config = dict(
    num_hidden_layers=13,
    hidden_size=256,
    n_experts=128,
    experts_per_token=8,
    d_expert=32,
    d_shared_expert=64,
    hidden_act='geglu',
    moe_layers=[0, 1, 2, 3, 4, 5, 6, 7, 8, 9, 10, 11, 12],
    router_score='sigmoid',
    normalize_top_k=False,
    routed_scale=0.707,
    balance_loss=0.00397,
    balance_bias=False,
    shared_expert_gate=True,
    init_std_router=0.007,
    lr_router=0.000236,
    num_attention_heads=8,
    num_key_value_heads=8,
    head_dim=32,
    vocab_size=8192,
    norm='rmsnorm',
    norm_place='pre',
    norm_eps=1e-05,
    positions='rope',
    rope_theta=6780.0,
    rope_fraction=1.0,
    qk_norm=False,
    attn_scale=0.177,
    tie_word_embeddings=True,
    parallel_block=False,
    init='trunc',
    init_std_qkv=0.0274,
    init_std_o=0.0,
    init_std_up=0.0274,
    init_std_down=0.0,
    optimizer='adam_variant',
    learning_rate=0.000507,
    beta1=0.9,
    weight_decay=0.16,
    lr_head=0.00564,
    max_grad_norm=1.0,
    warmup_steps=268,
    schedule='wsd',
    decay_fraction=0.471,
    decay_shape='linear',
    final_lr_fraction=0.05,
    batch_tokens=[16384, 32768, 65536, 131072],
    max_seq_len=512,
    doc_mask=True,
    train_tokens=315500000,
    max_steps=5323,
    dataset='wikipedia_en',
)
Below are experts of layer 10 (counted from 0) of a mixture-of-experts language model. Rows are named router (the router's row for the expert), gate (a neuron's input weights, with its number), up (a neuron's input weights, with its number), down (a neuron's output weights, with its number) and show model dimensions 64-127. Each number is 128 + 24 x the weight over its row's rms, rounded and kept within 0 to 255. Numbers have three digits each.
After each expert's rows: "raises" lists some tokens whose logits its average output raises strongly, later layers aside; "gets" lists some tokens that make up at least twice as much of what it gets as of all text. This comes from a sample of Wikipedia text that the model never trained on. Tokens count by the router's weight.

# expert 3
router:096160128143131102113143136140147151136111096134084145159147134096122085128126171162114112099118115143092180130122133163127099128146140145149102140090099177099111120117105139171108117154146115
gate0:137145125117104100074185143136139107130122090141110122175145182090099109141114135159150117172119130092123169143150117147154089175147150117124129142117132124112123089093112166114119132124141092
up0:139108113145123106096152177128123137148117105119129145120115143131150120146081119131146135120099141127091149159138109137106120114109131106133113148114163132079144133112162127109123069179147153
down0:141145149063111094132098136125095074140097139120105156167105138150080043129115137156145117131133119112145109131125157132156130144146085116063120097144135093131143113169155107125119141086131102
raises: " AD", " ft", " BC", " mm", " cm", " years"
gets: "0", "9", "5", "–", "8", "7"

# expert 0
router:164168169152115118116133135146136100163156088129142137182130120114153120133150124132145152139098101139082152143098113152105143118169110169098168124141146128141121154131132112153145145135137148
gate0:162092125173123162111131133157132110132144131125131109167106131104161115115131149131132159135126135127097149147103122140160155068106138155144143126141124104085135141135144119170136132120155101
up0:172140135102134145158142127176130093109146089155105132139117098129142096112129141118141119166103101131133141112132114128179127083111139142150100114165110088105119155106142111141113131109147089
down0:158106137128138130114113143135085142130143114125085121126113122124129086130162125114097147128107100134124107124126131142105106138108134105108142126112097129121132114139149107124101140136123073
raises: " ", ",", " and"
gets: " the", " of", " from", " after", " years", " May"

# expert 27
router:122159146116170187104126170141191153145125129134108171129140127112170162134173135119154114150127122156104156076117128144099112142122124115116109136130141161085116141115113095164113143134140151
gate0:123085153094132102134119163135160144106125137110108160102176140103122114136124190135091112128117125119129117170079107111142122128139158131089102115151110131099084139112141136109135121183146118
up0:107121093117116109163113111180162140126139122164148107093151094115136121142145107127108153157138128137128126170145121147093092121119111134155143119099114155152110148116194114142139132130121126
down0:112112177118140136153156125097150111149134071103160148159134146139111143137177105134117152165109123089091158108115104116182110160141100063092141135146142111085156125113117120122136202141138170
raises: "0", "2", "3", "4", "1", "6"
gets: "0", "9", "1", "8", "2", "7"

# expert 106
router:121137122126158165119151141126154116120090117121109190141117117109177111116123165165090130087126132112119150142066107171138123124174124122122106126132134135129133173066100112162130107132106123
gate0:095114126151156116138123103125146118115089143147149140149112110086135147117117146171120158125131108124123114152120129141119127073141130123130151103106117134086108144136164172162101131078111164
up0:111161140113161085132116125100146098131118136131139142111122129140177095140153147143124141159173110164121146155121124122155153127107067177129159129168126097141128102169132110138154116176094166
down0:097095088120103140132136155157131127122097132131107159108127140067161138149151103126173128133128156110101101161166142126171117113169113110110125131142134118101152109149197148140132131074122113
raises: "ing", " ", "m"
gets: " ", " (", "–", " r", " name", " as"

# expert 73
router:152118153126126114097135111095161124145145107126140171152160101128142142151155162137123113103149108122111151111044106173123132139131130167105133100108086133106164116094120144144141128125139103
gate0:112113103118126135100139162135138137093153097120135176092122129133127116131156142126139140150153150119141139151069166159105113131161124121092090126120122152097138083140178140116136137085135107
up0:104093145121134162096115149141140143099096125111129143111148156090137118108122131153091085118142133153136118163104133126126098108117099140109152142102113149094120120155159119128113130121098093
down0:114157094130123102130128121113121140116125130151097126166109139148093123168103095117124145098136133121150082114094129165099118110115157104143147140106092126106120120123118127169173140151177109
raises: "1", "2", "9", "8", "4", " U"
gets: " ", "1", " (", "2", " the", " in"

# expert 72
router:107085148127111140123153138126191142112152093118148177128155160121148130134147133154146111136134124175096180120095126173097122135145121126105121120106094133096164132074106114190128118122125107
gate0:137100161153158126118082124138159149129117185124124143179114131124134166111064152116135123099118100110113146119136035125088103110135174136106096137100155138120129122094138081166153117127107134
up0:086147102159117152111129124144123149153115053104135162148118117135110138127140138145129170141110132104128154186159154099124130147102124110146076133152088097128149105136099136129140155147098081
down0:116159113113152152151130134135155132110111100152126139154090143110140119133143098178137133157129125095145108099074130152117139111111114118127110119136142120126132107110119122155121170125125168
raises: "2", "1", "9", "7", "8", " "
gets: " ", "9", "1", "0", "2", "8"

# expert 25
router:127127163142132114129140128095127119128135151136110133133120148117133109129098158152164139118118129160105125086112123140101132141154108164139107104111093158114122171050116123128110161126126154
gate0:183160135101129075102100143106136120097123148150095149126125154119154094180119111150147127120142117156132127114144094133127100179161125127154133127133096127128131105102149135164142115113124136
up0:108117130124125177134140138155122102112106106128112144106150116124122059107135113125153135156153165104152112141161150140160117109141120120149131124148115158109136118093074172146144083140061129
down0:114105104124118127125129102140197121085144187127132133109120130097107117132132099167113132118115149130141080139143165155177096111154139124148115111123071089119127120167116105138149132104151073
raises: "\n", " |", " Ch", " She"
gets: ".", "\n", "==", ",", " ==", "==="